config = dict(
    d_model=640,
    n_experts=4,
    d_shared_expert=0,
    activation='gelu',
    normalize_top_k=False,
    balance_bias=False,
    norm_eps=1e-06,
    optimizer='muon',
    lr=0.0143,
    seq_len=1024,
    train_tokens=1614000000,
    dataset='wikipedia_en',
)
Below are experts of layer 5 (counted from 0) of a mixture-of-experts language model. Rows are named router (the router's row for the expert), up (a neuron's input weights, with its number) and show model dimensions 80-159. Each number is 500 + 40 x the weight over its row's rms, rounded and kept within 0 to 999. Numbers have three digits each.
Before each expert's rows: "gets" lists some tokens that make up at least twice as much of what it gets as of all text; "comes after" lists some tokens at least twice as common just before its tokens as in all text. This comes from a sample of Wikipedia text that the model never trained on. Tokens count by the router's weight.

# expert 1
gets: "| ", "; ", "S", " ", "C", "H"
comes after: "| ", "- ", ": ", "0 ", " ", "1 "
router:532550498466534490535480534389496497466501521525426434486470475474578439490482560453393480452492481512527531488485468525573501466577490582473488502504512483416485448470488485499540487551528476548500403578455533564493517431512548496443465496
up0:510564571501575450508524463520494476465450410508524520466550498543486446523571506461514545472500493530535476462500500491482446436507553525503495503492398452518425482479535550570521515520513460516478536472458473515456479487473467545451509514
up1:501493496462531476393545460517437371556542384452500507477477499513441459469530487500471471444443508499505490447446545469501528465543514520487533536519479512487467458448402555512440468542493499506517460461477521520504543536521531522499585470
up2:531503477520507545533516411507505499470542542568534549441453502575499434601439394399548528558595492494523576468498422535456511488459495540496551517493447511483471517497410529503512519455536505476560518430514538505512476433424482467538498556
up3:534544507484519518468405491502502482564512562466509538477479546476534511477548479524480549522476505560543499457537487488536443531585506545529460384576439512537486527506559478532542539468454538454515488408485475466499477547487531524522515478
up4:520559528446434404486462379519506552419435444470546483495456556478490538512494544554494574529502517490504473537463597471409543467508572512499504518495496468529451484515531523461476459469506496547480506521510467509571437497481535453496503504
up5:519527525536564457504517468530485492510511499415405514506528513504516482455497493479581465463505463452490488489440533439486504535481474383538513497435490566437478484481554476535509540478530530512494492482549547458510568503458451525513507487
up6:570433521500499478482451477462518474496417573519515543544524551465449440514537483464537469522464506496515475466505444490443514433473516480467529512565442474455507508462582583499488458528448486556484539545548451498513457540525529431496457467
up7:545424492513522476504534548458437462501503529527471502526484478526498501548503477512527525504543455417549489508524456564447538499509479499542473457457563479510527559553539457443470522546519513449474517514436496484477498516532524520469530492
up8:486535539447550557454543428538539494465490535511468487493439468456464530535487470490522503558557544612495451422516504513489387505534490448493481463493492506474493483485451503520499473595517443515434524548461438491469520522544458503517447448
up9:513513454515499529511524542494479478518549532418483504483559501515447516576405526480486588534401545513498458462545441542549467540421414469525544529456448538556426462457459460472481434476503508490529471477491555498452552471459519510537470441
up10:544416522479556484491494507438501563444468514511475460544550457450508485546509516507530515528531516457490564519498528535495559516517440450551476480389536483567467612493489587518448470544443392492525512522481508504497508453496499470448576529
up11:510552559439552480446484525590482450531449534513493520540414514514520508466490463520549513433547535501474497493488473465532592457478529533475473549540450498491509424461491462510592505558468527477527457521442426533453472492474543446468549491
up12:522482518516502515478528582538526476501431561513583533548505561516521541536526499549528551518492436419447459528562470571442497500539446486579507478608507532486560464461520523485538504530498497398537535477522509583500495540459459499534457447
up13:511480407502534509510492486528524495406454557558481527516515563592500490472470553530490548512432539501512444527422458558556474546439487526454494537522593495491511418537541548514528523514465536523513491533452588591534521513510423499522473513
up14:518495529528489485428461451592575486487476457453508557465552537509496486515538489489478523587464494496423502548490513502515578512458541445539512447502460444434445435478517497452484493385408509479491491472480537585532495501509572517508487532
up15:423529507543547496523493520559447472505548549481507448458559486545482523466542533542574519520452490484539470485542402520523519497507495582493577581484503498504542417510524487523592514421511516591532507505498509497524476576550445507450459448
up16:465478583479447475509536441479526469535516467495516484456521533497434499550544463479452542520484469470519442483613475417515449452455494533518532431504491518542452578466536537532514468534458521578480515491514432457474429445496462467518458486
up17:502488503609523494436501451465500525551511513540527469488533505478495483501450477480506483489508504489546504512488500493516537536525502458480503472483454488450479583450557445537469557438488525513460548434521558471507540471532493460510480462
up18:491449440588501514488449465497490491455458608579538518484445544542402574478498515465514464496581543473476511529540491474556517537478499538522426562506456452485473483525429532554501461518473484460484529538517528493513503504540538621551515434
up19:494503497509508435519479523467537490476558560482475535465512455515547459473552457466481465542496441565460422478481499548542534496419455498509471515481457452552473487496483501530386458487519506544531465489575488529492455484515446541526563440
up20:466495478533433456508514520492520553415474491483474558561409536483504497532511609453538453514485504485497416581511544520468478499561515547472480466473461551442542534492532551469550441508540495494504471556497484558404477484481436570594520500
up21:544522563442489429525521496412535538517488492575536498445480545508468502515430500527481493497501544447525558565538544388483497606524473533458492522562518479522462568504498436509504501447491466542482504511505552520458467548488521403520495517
up22:508523544543510470519466437492490522407506556543455589439502534487496538443511538457494462441522465525453493491442520486531581508489531478441466583409510455457526532533535459542523520498491452493560522500543509523390503410481494474470418483
up23:493521403513598459534480565517514478497517548490548494509467506484503476513527504481450559448498532566590476452492517530514514480503492468487435483524474538451492519455475590438453457525477461521495495499534453498475572545443523506417461507
up24:553545479537522510515522472477444535478531519477522484513525507498478516558482438511476436545452473499575462455502527561482493487538513410471483432433470458470507494508514562523571592483535532531530496464582521571460487496531519521484441502
up25:488409572499436592494555568583553497504502555512518503483549471520628581533465521482451520428536488486588484494510498507558509508477437448519451536457571552556429452456445566506477582552445476507546426481490562525510540495523476509481452460
up26:503433466504479509520513536503490551504459491482467502516465512480455482550485490520507539450508517556540423533559458498433516515488481427506510459502508427527497455530475461477605470594524503497497507417519540490479582491454510462508463523
up27:514518460571493478547435513453525455515484469473467477467521567534534547446579508513468448484469480490500463522423489458472534524526544503565414468574487556519495515509507532476516461510504464554467471526493552544489494532540493505469444527
up28:522464505470495447456513441507553494519587513589547488482539567539562529509508463520444505474530476463521464552485502538462521495523511559530561492503424466525493499502460525521515483428464435468509546504507490529553450506489481478411522488
up29:546504482483549537471493498505548474496532463484447519523501487481453517556490450521460463430552482465493496483503544550614544480526487516533547557446506580522525451546430534550522496477482509584503541471512481584542511431499556430468461494
up30:497526521539511499523520456571473459524521549440499489502461495564446493505459563447464461576509451479527488492502538449515517517565500488517485504513500518537480575526535438557505507510450514445443532481490523446525535478499496487544531469
up31:441476542485562549522462495533436520491510550442540466476488545499524493488486472580501512512487485502498502526498524539550586506467474489497444592462495430499474455483482436504468566439563492502487440470494552482567415480493515488560391460
up32:484509440504404548533487493389480502462464503489455487437486489566486462567505443471498477498501600492482459493475574503515533533490565536467541519457500537511558478448460532504559552515530529485444491536502520514508553484443565477457527494
up33:520474509536543455504501467476518498541484462477463513492434440570477476540486503409478548464489449554474472568572516555500515522583571515455551488545537469490480519452453524520530474457440534530516481484481532540505486521516519476553436443
up34:524492474540533520454476483493519486418462512452406387415495511492563521473516575486546531575505531501437545513487507549517504402404551511510468478438462496451554487596569470495595455429482479538482523502586554485468533553493470510508494483
up35:526402494512572566447559559435503578484460491505500535451518500472494513558496515500497530497537536489479482532466506493480491504498510536520487504476507499531499515500508538475472474518451491456476435436451487523459550470528486564534503485
up36:522494524522452485464459397546491547502487578428519502478482547501434497513487460429499517470469476486473562512511522536522514549480503547481421484544488494476517538517436521510498454499521443504568531485473501503553459513462460477470450500
up37:444568474533481494508493489436504572498499434461515543563445561482514477490382503533570448530494516543516469447488442488436460473504540482544557498489425559503435436539554510530532491468504518516504474515426523564518483488538429504440488485
up38:469496557485469477565447525547487465462522484495490517441484440489460534471458514557483491490533519508507445530460508489404535457472463534498479435451507520495472585436528601488548594518528498553529481537455507497498526498450513521519532531
up39:531471506463513506470495517474520480491537523538476553490537574516506456486534489458471513443529419416485483549523437477549575509488517400469485458452455474433452543452517563527495554601480522498538426489481530533543562506505488525482511400
up40:532531499438514458480496463578480486443534492586509508508495485504501535512560523497530475513486431528514511501563532467556508526513468486543518497530491508461537507514504472458493474568467438494549441475469453485619493496508499501409509567
up41:551529503559435543456481502581504522508514454537526467534525435550403554508486455475500500561493528562501513579583536485506496463496534524461454496469517488560475591471451489514533439562489526514400491480543512416477515507490567486528576463
up42:484446456491489526435462501514583520508524461474454464429496513492480466502544482466479492472496511521512468539559502540544513553513548549576480522479463544482503530532550530454479526568507496539502537502542477531417493472460415479514453490
up43:548452514497417505490523527453468515478523536491432438502478505531525489577564479449429539549458477535498461488515498539540561447480486525499512522470513441526621529508525522544477495506457566512541517510543470514493523510492488511437512522
up44:512505497557461469538491512451433511590506473470452563454500395480529541538532459458488447412498453507551528487508537472520606477488500508479423488450539474609462442508583475524488545444537500515502527526477455519478492511531446547502536538
up45:530462488536544568517489519538471511528468548573484461433446549483559525505550513514607511502453548506491547508552439538535621554453495480503514527515463525455474581494495505519458467522493427495498505541478458488512448464516503579474502499
up46:510606540487440453496550473514517523492551480481487441553469426469546451488494533525524529524587515522550531550545480465520458469513429410564463486487479490596589466589538466462446472464492513505515582456493552450569515505510490444580519512
up47:522457563534563441479544531415499467533469491430471518494610497478467554519433517476408556453548526542525501518517485538540589427512517557547480476449504462464500492562504520480543544534439517456507502489495530503509451526489412580463489504
up48:472528523497471467509567526472524521566484534575425521555530532542509464474516466487475483506580573420432472514462548535510522448471515526492454479584473546499486462456500503538333594503479472456512507543515529528470468504427480483497499475
up49:507552463476579481510525566547483506537519514452545571506484484507472479468478592488491484519485612519464514441436551477504506445521495511485515476532470499483572445466505518534450531492477439512481536509554458549424517535471521534453449550
up50:538539487476558441525462482532473511523524500555459555548538473432443451491497516469454571443484455448512518503513491517533484571493510541472510513473464518505513492475504451506524505472479428445550495571509454527463499534525494473393517510
up51:573459540543499522527513525487470513471479487444495518562490477545523573556523441515505552487564488479535498505386476488460404452489511575464463516513452521457462484547510537526530478495492432488493519526492525554560604444522482470499492517
up52:548512498418445478571479393540388501567452469512528481524476521477504527528509494488452517506517476558480505493549512485452578528480491517522483471575489471478508493482534533508455476498493458484481513502519556483485566525481523589467475504
up53:453506512422511447462431501459509446526496553496454526474504522488540487566480543548446562560565607538491542439473518508451573463485539512548466476477438442520507512498528492535539499477398503430482557419531521540481513558541464492541425431
up54:511469481526556558506545464430584486524488542499536485498531516530553426476436458556520509488476514486489451473472445531482487462471545498404480531537503518470490467472484495472527542394449555532512488493523499562483447535486520456525491456
up55:524549477571448492501450492526489528512549545591384464513555537496562457469557483543433457491478522476454464459509478481487491519488552514418497532500486477510454449546455488511466445528550452529483485458528537485545484501422470538450511471
up56:427502487508539451520496482484477483452527494511500522545535511518440495524444473486546484598570508491489471485548473462438529470518509510505440506537522565460460474568469452400502544510511556523496458452538507543550475473443436463483427528
up57:488433516544518522435510511445537419510540507495462530502517504454497474470521400506537462557493467498465526485470511424450562451497458487561525479492479474510501509466431430483451478487483486415457464525455546488483486476513454533437383406
up58:531468559479580469439538457444530523502515556474467540533547534570474498464476413528504519490501559520489485467512633474537572503473503395430530467499516495497486403545535505438407514462568500469437414497507550500449539497542574468527461462
up59:478513523575505452471509500513477541509481513527450477529560526453534451512447484569547486566499497463491467546590477492437551488418454515505507485517531458472494566475498436521503615478492514496493512493449477538491529470457526531560482543
up60:480568452475463556517451484494524512464445557447446460509457565514523545521502553526489462548497528527500521454472513476519473517536455502522490383455477500461475484485492503417434466452578460518510474432566461551536528429512474488489449551
up61:521522489548585506514463522449462496570500571568441460501460568464573435510542498462444492495493501517548586513498510542533532520518439469486447524500488476519446479427510517550497475429495467472501515508545535430484475583477430524504496465
up62:515465591524487508428498445541566527514551381503443516571547522576488502505528510453446580512492520508489463507511461415489601447538540579612548497502505495490547523433503501552565548451495507563499444564527546517547504522453510527524460469
up63:470539496438484427591466477484423476442445474494517474487491482466497530463559491501498502458488514527535526522486536526491495501535490528491464511474472529543466562513524544456515479521513460587447499569502487528540508535484563502489517415
up64:500420492468450485550488501491560507450568552437505504517440449482535523503512476466479489465583508478454460529518487490515467534481454521519523473490464439574529475480507546484490467552495523458493498446496484500458457492515433529483527483
up65:456471466478450489524476562467502538534463486486477510498505503619498498439548548419464508428487492502464481596481523419491522499442464448494492425526491491574582483502485537474562462559489477488525580510496490472467515482482546518506453433
up66:534428527439535436556505479527510563474516513497484589461502606569470504499497476485546549543540512572524525484511398443477602472519529451533527419537480470531509523531504471506493488520489427502471500516544511480502499530515466500478433497
up67:507463480528493475468523560469446475463476527566480454492371478479474480439446469482413431458546453492528543540509489568450519424484533519415510429491423535467470531526511587453464536533511532449501518485530461503475557440449544544450572518
up68:561491508527519512482525499471484462477487539525491542511512492482564491446560524509640499442499534511424499429498458532445555488523494564519461506486505502469474445382563505439465506495461509479511452505531471480510469489508533495537456478
up69:512538479486466445493534554520423447541517459514463459541463548504398478442554462440465484420599537487530544566510537463569537535510535448557497429505559481490503505448518613511499568525500476528453546421543445506551434461545473474514515526
up70:499473476432485474507495465477545528563527440452479389469557467523459552522473460515449479527438553462459491583497458502489554532481468496573569526581445550508439478501413494485441495541469550514544472539527538541400513456448515496524525403
up71:448465475510549483536476580459391553522490523454469480549510536507486444480569504479494484510470526485501506525478500520451519538522531466506434534496485453491501509514561478540482563540537506482523452482530523460498502471545512409522509440
up72:554543469487507473524525510541501432497458482460480529480551512534478505473402457531485518485501449436471586535500434518525546558440475464471475528462472553477511476467517481474416450415485486453552506495607493479510491488480526468470484473
up73:555477501466532513513510496406560538482595527510489512427487480485510583516525426496522451453517532477534560454550506503497444510499451549447430483448409483459443538431531469513547480511505487503436523443480467565521496515471480514532481508
up74:489531470491565519464540441522475545526510501504452511512472478530492511499502438552570482482528550587536496595466499470493459491466509495544558534486535531439515525509473568499438522493474429479444516504565496483539551523525477498559504464
up75:483500616491401523494490472498557508507500459526538521531515492496487510475524433464537493477485549474517491511534498495473459471564498533523495487483483506524528498465510506481511526443530465455477471552504556505487404516488509545470497573
up76:500470531442434526461511529412515510446465461563501477543501517501547457506496517462470452562492403542504537464473521496538504476476517497540533481449419544530584455455563504475466520476481530504494483412499477587487558546451526464464523492
up77:497491482485469555498433442494494491556500458532552550490491533523538581496500496439508471498509459514500523498482482465499544508541505467552495514485482452461539523529479462503489599540489548496475473501508440509522522486482517513451456487
up78:464525563499460519354521466595498598467458506468509552463483533500536496465462461471537500485505555544526441630585460476503492524502510529521487589422497446493514533453505511462577501512562468451543582530549532520452551503478503534504532512
up79:525512472424603542506464567441500483434547507483531470443485568456442455502455492510512500550538488524460470449481431536612489530445504423508467575480481438491405518531492508431496483454509554524642491476550576465441461523504502501546535518
up80:460524580526567527531475475501504587484513591473466513413432499543513452410447473484475508474521472404526476510445486498519467469489446581456473509520447508533449455416405531515466520487540517567436498497457420531492471484517490518533504487
up81:519497481504452518465498493477563540373519543441439558482537477554491595497459506553480515610491531511588492624518471480523533514501529522548477513506422453487456489515526565550541458473478441535534506470524528452480545509510535519443546475
up82:554547473512523538479498555500494512537521520527462542449420573529497550528527536490490555401491585544505524495524616603504588460465448505569505479508489483515513562512521482497513544515509518498526472517544442460471518564480459514483482489
up83:460534463471496505473491463501510399599617545461483390514537499557532478509512478491552516506483473447373442524487464490452472563541467524552480489493494481531435495517506543467528545484445506513514461567524493491443408478433577509493521423
up84:566491446418565507509540569465547500475467493500503482467534442534482574435501539485547445549504507514400398473506522474492525472510545492474579521494523578499547443522487489491492517443508484469486462429537516451505471461494505532456488504
up85:438469467518457512490520504500560598499473492464550461486503540521493533514422475442515518513539399499490562452463484425529475526482528514498450509510470492467541493511523516451431493404484544495582483512471510506475454525443532468449466502
up86:467452454503489521562512512507480501492402546478487575425494498495523611557553529428509481499571507523490542510611467590448568477510555518442431513407508454498484451497460548536526442563487480476474454474485463523477490465448530534516582545
up87:562597443400477449491502517456483511449530519417500465480484524533488505523470423471417480481476503593491508545469556579479509508490546532483546489515448542484466471514452484518492521496478501494517437445489513566501538488519531514537485477
up88:543544451484554471472542469505482455518556461512545464501520496430468453416524545558524494632497533551561463435492532391456438524454483456536454408563525453551505461540525467527497443461449429528507487490465522601569565522579514456524458486
up89:524507538475516507546544507475449487491463494479446466537524493517552504447487426476512535451533438589478457471505496502544480537500524603531546524524471487531494506424455457449495433532471471514508496506447525438542504486538485474466540511
up90:443443533471518505486470521521454536513461465461529503516510457577510506537446494475479494482455506547496554501456476421571533480464463509531438496549497542467480518487531471542474503496504605478539511527542574532499502552485493563482493459
up91:458516543433537529462531526420482501532526465555483478488493447511466481529497539516521579567484505508421522524496486472587478448400504476519547499434505510497568423576514465458469521462424479521492500576580519499436579509458492503424466503
up92:510564540491516475466538478466494504543526435467458460500547527517499492528560518464540491491482436503490551494556534542512524514483515482477496518506502446502459557514524565480529461513497464460469530499450536510552471495525454496521543478
up93:457551518532457436486530569569535433522464511522488529520467514461523525494442477465462499509512547542491537466449490495455462586539498454495514465490490476401581493478481506499542501477505475496551551478472462446477514554472561496554448412
up94:499473539545406453523483526493476566443557481496471574457491473529506531520533461489482520400483541522458523482391567544512526449491520553485477489481478542512541534424552545513529488513493435474575470503576491576484495528534426486457516561
up95:583529462513481466534500429514536498467493513548526503500520530506524435367461500464471532561495449486505538427483505526462557460538480586505513526593512539581465498494507552498493538528469578534494505460525524536471432470519525500441480444
up96:500456426457422507455519470466436490500543517584555560500486450489422486535557431559569565521520619535576373479473481485449576528468461434445494495475556470564451461520575519445451477502515550460519540441456471482508494465482530474474455499
up97:503470437471503545474518455520499469502494567518512479511494482481488563509462580496584524537519560460494503517565533444478504505533519518458539475454484469485419560479573512442509464542538477511512499494543562487470482524507489496500498471
up98:436530483578533449563499552554487494527473491521471508445519468500556474500442519541452548517502524481497528565514511556543540496491562590555466492498500473506479564480470481478466512474538484515452543484566540517537421520530546486487524461
up99:536501437450477445506456495541569495491477461482485448471531476493512426594490542451473501507536503478448534499517518497453532485498482484535470531506466493481563521499494478474532494482567482453492494558484512474539503529517429482478509496
up100:486474447508510480522537475516466479441478504365601466495550585486459470510425481480498493538511512546514438516573520459531546559541507500515505471479407486447516525481498522516456414529465462485486480472491591532491508511581509520455492504
up101:438478491509538450590451523538457556533469442458519532522462480536495511487427562481516529517592563433400532566418564541548502484575517492500518505509442554559488516443531538503490533506519528508509486571526505532476530491491426534554505496
up102:494469473471546575514565530467554494487544479491522444461492559516471512504516466506442516541498523499568456519511532380531526478432418469564434524476463485444500513532447493467466510440490448450472469502527506502495453524459465430489483449
up103:525488508527553516497522512486573420424492417480431557506459576527473458496538513495414508489496512500513502533490463475516483515458487536637406366500479477453552575505501533498525574456496455522465548505505517548638467508504506496440552482
up104:467515451521502497490487463530486501456556477527478549492410564563446449519463392428545538577591496458505459486417484539584459508489427507540491459520493450554499478492501516494519491538493458546425575486487389435462515453524514494520516455
up105:473492514425458463473490466446506546419480512530435541513505439507472464426477473520497570533488516478516502470465481503489520529514443450513528553465497479491475477445508479531464537509440450540480484414430457488473514525413550480508487495
up106:502485542455440414445519538454465556525489530421430538542537588457501545470541472440561490411462480567551431442523453461551508500477489484510489503466556526514557498523401491509496460508487548531482498452480508573525527480532444524483443536
up107:438454527500554534487526473531528525474551544428505497516503569574512486539455422505532546480534517538466515512439463554502529507470462490475522551570466502485494515531569456567508498524444501508434461435492460540545460525485466504585490400
up108:608587471511545489486537469503450586474550557447477550498516477525452499450484490417522526515535450467551419529506518443481536485475520525476480584494429546497529518518545509530530455544522451491544441465530445553449541438547453537503514457
up109:544410512487538523437594486536537442485510468472515511514494509461500467514467463562490472518536474507505498497567546536600584494506503429534546460493484429506582550480488570492501514488442499470610526508452553502501505486492488548468547427
up110:478478416502534464484533468403442455523504548460529513498479540479445503529503562487522470508501469512515534464500481496527556587534478475528531463502511460448499515469530513524489562491451471506484490472520456591529477510591485498429527500
up111:427532502439408502477510487417509471482416595509485470507435562467541527516452537521470430536487497466448497490520447520510450414443531534528505455507530549500452490539451507489481445461428520415567463487559485539484495445481458486483448483
up112:423481606478603520415532556446461472511514474467453510484488501500500487425518590529503522534550492494549472507507451529488461447506566497542514503474523550462459437492580522438463474490458384522500488561555556496444489478430521465573467500
up113:516507521441485539477499490507529511578473489487460539473521503513531522495491425493492510468572462512523504529560519513556591590472536488492483483441511460494482516460456431463462523462458498562481437466521518486512491488509468451437542456
up114:412415497566539507473573495502528534544474466535464464517476462450506584483510542521479486492491553482374565477549477455534555477479491576454457549423505481474450500517567610462538454463487563454507530488512459481552465477471513512532535461
up115:504511538468527510539491494597524513544460536531478476484551469506488468468529446508474388493534464476453536539530451506460551475495540552522463411513498535466551493484510551515479550510493491494435511513508503453534453531453547499507475422
up116:513491531510497579525490472479526474467443529502528493483514513484509490547500467438475554507555518541544416526472522501489516498524512445507475434459470459568478524482530529435463505484513495551423433501587463529529498513492503519441536456
up117:519459451487506486539543487494467523462619533528524544535526466553465511508566480547482517532504449547503521484451471461524522482484533559482457460466526431541492498447474461433515494517554537557510534509498506483554450467479511524471575478
up118:571561452521509521474494517523455416506481537492369559462494488515472502524549521484522490461506501442528490557522524538479494509502477445539526532506508525455564521468494479411468467511443485442477527508474546468471416519566504525523497463
up119:526589521410500507523530507524490480505501509499420584504531532503505467461398537527487516556475554474483521575554482569562451534456420503547459551456591512529493405552470553502530496469440495508481546548487411485498546548505527480465497451
up120:475526535462526519444487583463464407429501509535518484455434509480531532430513476469510503495543527479524575509481507464535539463487550591511452513530485457449458473470506548455524465422551480488472527495442460511527480522479540443480470553
up121:495473537553425525493437482543455435496415526559520489515540428411531557452491515470537496521512465488527504528523552460526520496516480493521396484455454515448457495532510472514462518438486526471495478525488429514472539531538491505426523428
up122:505492621424510475450511500513480591403471473496459458550528461468553469484531518447421492493548475451464511461470438510464502491479550584488492541499457455488499492552462454505548505447532438520560479520591437533411488514566452426514502527
up123:494518494509488492510497453458487567465484501495484569486408519491483473504500407452478435446443535496477530474428516511568493557517512575464534494446459490420518506477445567505498446543478556505499452598499515492444463494522536543544482525
up124:476494464500505528474487455509456482514450511484406514480517480422450459516530487469532528534424541540498538508446434493458465524452543461660529511540464482482466419559466505564520470464447512487555521501523540509475517493500417563476519522
up125:527524499501461479517548479428447499520443491605586598460483471550462440500512509527488477573489516501506457553540507489536485549562494437486494422474468515458493539454545521466494474475475455480506504482526517524461429482510516502482484503
up126:507561424510506518460450570456428496416509512510493476484515555528482477530542502496467463463553535510456467499522568471540528510528493535499492479427530556557539509441501484525526521485511469505573611494544481511453466514527447501509416566
up127:518533487477465511477472493501501436558492551479521486564528507515481497458474426531501474507536499576414500455485504526491507449431504464499610545495468485443442528492450546555554566417482487478588489460517525571532518580470587536467515494
up128:561477550448582438434479515481463412418471536462450482520479481539468397486520496462471553488464484554577531546478592471505514488477456487439531484462513553549446581509452530491496534555552454461523507409468576488486590424503544583474525538
up129:449542447462472475475455517506465528563474551462505536515429494522568454522476493487496441488511473568557527499478541500487483485434524487451481497512507518507535490491609481508441538521562453539482490521478520545430505476476525488546529464
up130:477548424532558546492489521442529507454433513446477559545516506582494501523494406476505433503505560511501538505441483482472568576511528496454537487451508479423472479491455491582459501518552505512566521511528463495490476492473556486500512511
up131:477460561508564542473556490544512476474469514545462528420478467456523505533495482493526561461552567437527447498459450530487446457508525474427488479498508476485485458425563526522453548520538483442557495486489481516497502545454477533524484489
up132:464558449489483464519466512527435483505462430430511587529474510544491575530552479475459441471507449517511518480521538538460505500476487542546514502489495569483420514483457476448511533448436448574501463480530517477486551422473583517431502504
up133:566558463479486556483502497483523486586477494514541569582560541527511543492484484550500418554513494535387563467477554466523440521430520482484519438467463550527506505506510559464508572498406536567559510476493544471529485473578487484484469558
up134:514486495541530488518569447436564479542458520470512512512432497481507491455487475464521610459491494514449539556463530457513519489516536517505470476514466522426444525554531536391541476568485534501477442463549516445587504440475562556438525579
up135:518468485531455497535571424519541484554537489551432529503482452563467545559534468474504461507572551492500486469544511480506481429466464537587470503518467515492482496467502563488452492533559532485530510536476513564493521506525451512476437513
up136:493514451558487455470424439513505567461524576551456490416508518436583459461543495469543471443511482491584494468529512503444518545481456557467553506536493507574518541531461548511464469541528490455530461503513470528600483462502472471456379448
up137:468510446483453484505527546494491560530540488476454572473591511529530559517456474522482526554454512500524480533526540473514431494477557532527418441444459574505507556499448476477458579484484518470509549477436506545548488495452581496530488495
up138:529499476458552426533520475550572548495471466416486525543489484487511457528546409497490535468509510484524524539466504524498497570499597516533456501532471510513450528476479517487503486507539520477554533507468450469533502485604549444496464499
up139:497452508471468510505469465568528520443562482459517470556523489491528431453557528502498502458500479496511522521499451531493452488521452513531422478497504583539446506501542480500520514472482464521527502448539520570466531438461491473462476497
up140:508550503481471524492479485535467442541551487580543502470458535567455513515520433466494496493560452501418485508571511503510548505464398487518504550552507476507503524513538482536496516494464477511533503464540432556475482492493453467423477521
up141:547505512538476506498478601452520498508516547478452533519500547561479464467423436383492504482482466561436524441450515481496480472490514493457522542482510451516457494512530497522543451484435474499487521576409478487473517535533577479508510576
up142:449569496519539516511445532503469437476409534524503468451487459498467598480546461490499494528524506447500553528551523411548460504449511517522475541481506465515485556486506555465487459481511459480503470499442504517468460413494568539475447554
up143:498520491511490497505476479511488520554484478503448480460489486478567463515425532514450437578492530533505487502462455551514506479486493523563473478524469549516504505525448450547517519439549514425512474510490501416492521529477482452557501445
up144:560505483478480528497522468541480484500559514438486431503452549546470559503568532484503531481521474510526527497517484493509504474528506549496459532523529520549505556509543463527507569499540484564478463471478468463450502474460527441424528513
up145:461486489598485497495471533554586488561487539480469443490557528448494513573518392479479488502448519526439466598543499470554493504533521465553469510525483386518511512500403518541510504523488472548479527537502499503542510613593526476490499566
up146:494502509496531494464547458512526532522485559489543491473520562526502453535470486490505503518490489536425418448510481506465474506465489430540506543493533501521497469439488452483478572546499420482483523463473500481562477491549522452509530511
up147:510411570500512465466478523523530489527396515574451458485491503458552525452533491498558515484482502495388468507481447436502484533452560503519499504541449511503483571475521467465529481477470426446498417490494504536544446527451504489463448514
up148:542556526503587458510354490461506526488531528531513488496526515515505505487428508493467513477528454532545498460562485485472518526484563548542474498447439476551518492527510524530615615548445485516607481486496454547463509431540501490523492546
up149:471489480502559436548542560513468523486527520461464468492504551549448532573474496520536466538509582578493456500393522454559554432462553542529450529524511547463532521514508514449497501469500557491532469474479484479500553493498543463540566498
up150:462582528548447427537474539550545510467475505475459513436501504519578510519506513577517512458561480530466440465523469534520488508520526535533481557475448531539601463473556541508497467554487472566534466523467479539517489432532464485525473581
up151:522529528476583486552528525492477453556490484431443454498518450604487475494461534552493523500498499529501515427449488538454554519398459553471482529465532534504529480518534502542473533527524425513459481506536437547512476541555431556518522490
up152:517492391498565540461470538520462529461565596417491485451461460499520465537502536500496550490502446493514545477441504434550448448529492508513489520493411434491461457515470460490466511502520498469469489469514549455502478490505510520511483496
up153:517488511494406523434494441438516550517480548537499495513546510502519477514448530463482443469469573536460546450585520552526483475539524462489465486512461474528481468465465507456505533444450445496497431556524496438466557494550469466382537522
up154:495516494478509516453482494474480473433473488480529506507421423455528463536520487441464556515502565428524502502438557485511507417512602525520408500505513499510467526428524548497465535517545477482573470515505476490604504496468449445570509464
up155:470500485468593518508560495505556480528498550396465568447536490510476526507455406529579528493484540511492522451445460528428471466550452524436429455490446427505576480425537501537486491507486494519522465502529514426484524498500581510476525474
up156:399435504520454519534494545563507506473508571373426445447455532530510489483560464407473482515482453474422573456508506439516532529432473500500581553509459464475553512499499490539481526455458535539525525438466543422511488487533449514516541478
up157:524530500534493567559514489457483464476526529491530507485435442468573468508552446420518486501520521448469490475491513468549509498547469533473470483531481442431531502453517489543497491544552518456529562464513461547506451517439454514482468499
up158:514519513444559503455489514488509544481446532456525505499524476443491472562490498492473580542552475594480470570522493492479513480448514517510551473516555540466548505512531491468476485524537436463472487490492542484548487533536536509558436462
up159:542566435445541468519547517425524492462470545497526504450487424532497526469553511482510490503422525509516476505511492505522607533482560442489450444479497530546498437511445456488482511412577484522566531454435517530560420555530442488410467405
up160:474474408594487371448557517471530523517514540535480469496471448547496493510466547514440506545492544519501522441431532493514524502459519419524459528470472568534558535500542550496430444505432512477468501528476519520436537554511508510494507499
up161:543445495521401540480454460463482559459547438520512504544501538528553508513526443465502510539502498481442489570501566456592543518448488539523423527527498458457523483455497547468455503504515456462497477549565543462476615549548504444417461516
up162:516527490534446495437499534531531547503508491423512537512515561549459524549448491507439541515517477477558482436553522379553528513490537515539493447469476507485488513502334532427527556504495500528556439529502541452455502466465442505459444524
up163:515530490535490500456527561489460487494518496523394551501517575507486490469456456488575474513512488543504582516501514482507571556455598453567520467573476486442452531532545471523474504486422515541517477481497559565501423401463501455530433502
up164:538485547533489473518476539522454507470468540469516467481474526566527478474449450485524500518545534412556495510459523473523540472583527563531522437452484485489485500484482509540547468468411568532485529458532471485521485522541462542515480579
up165:484552457471446514523440552501455572469486490521512486472540446515501556474482439520556599526471521551477425445473453513467518458550469472437503483546492489569569500473443528421485524548487480493561526541465497460490515517429482501486491539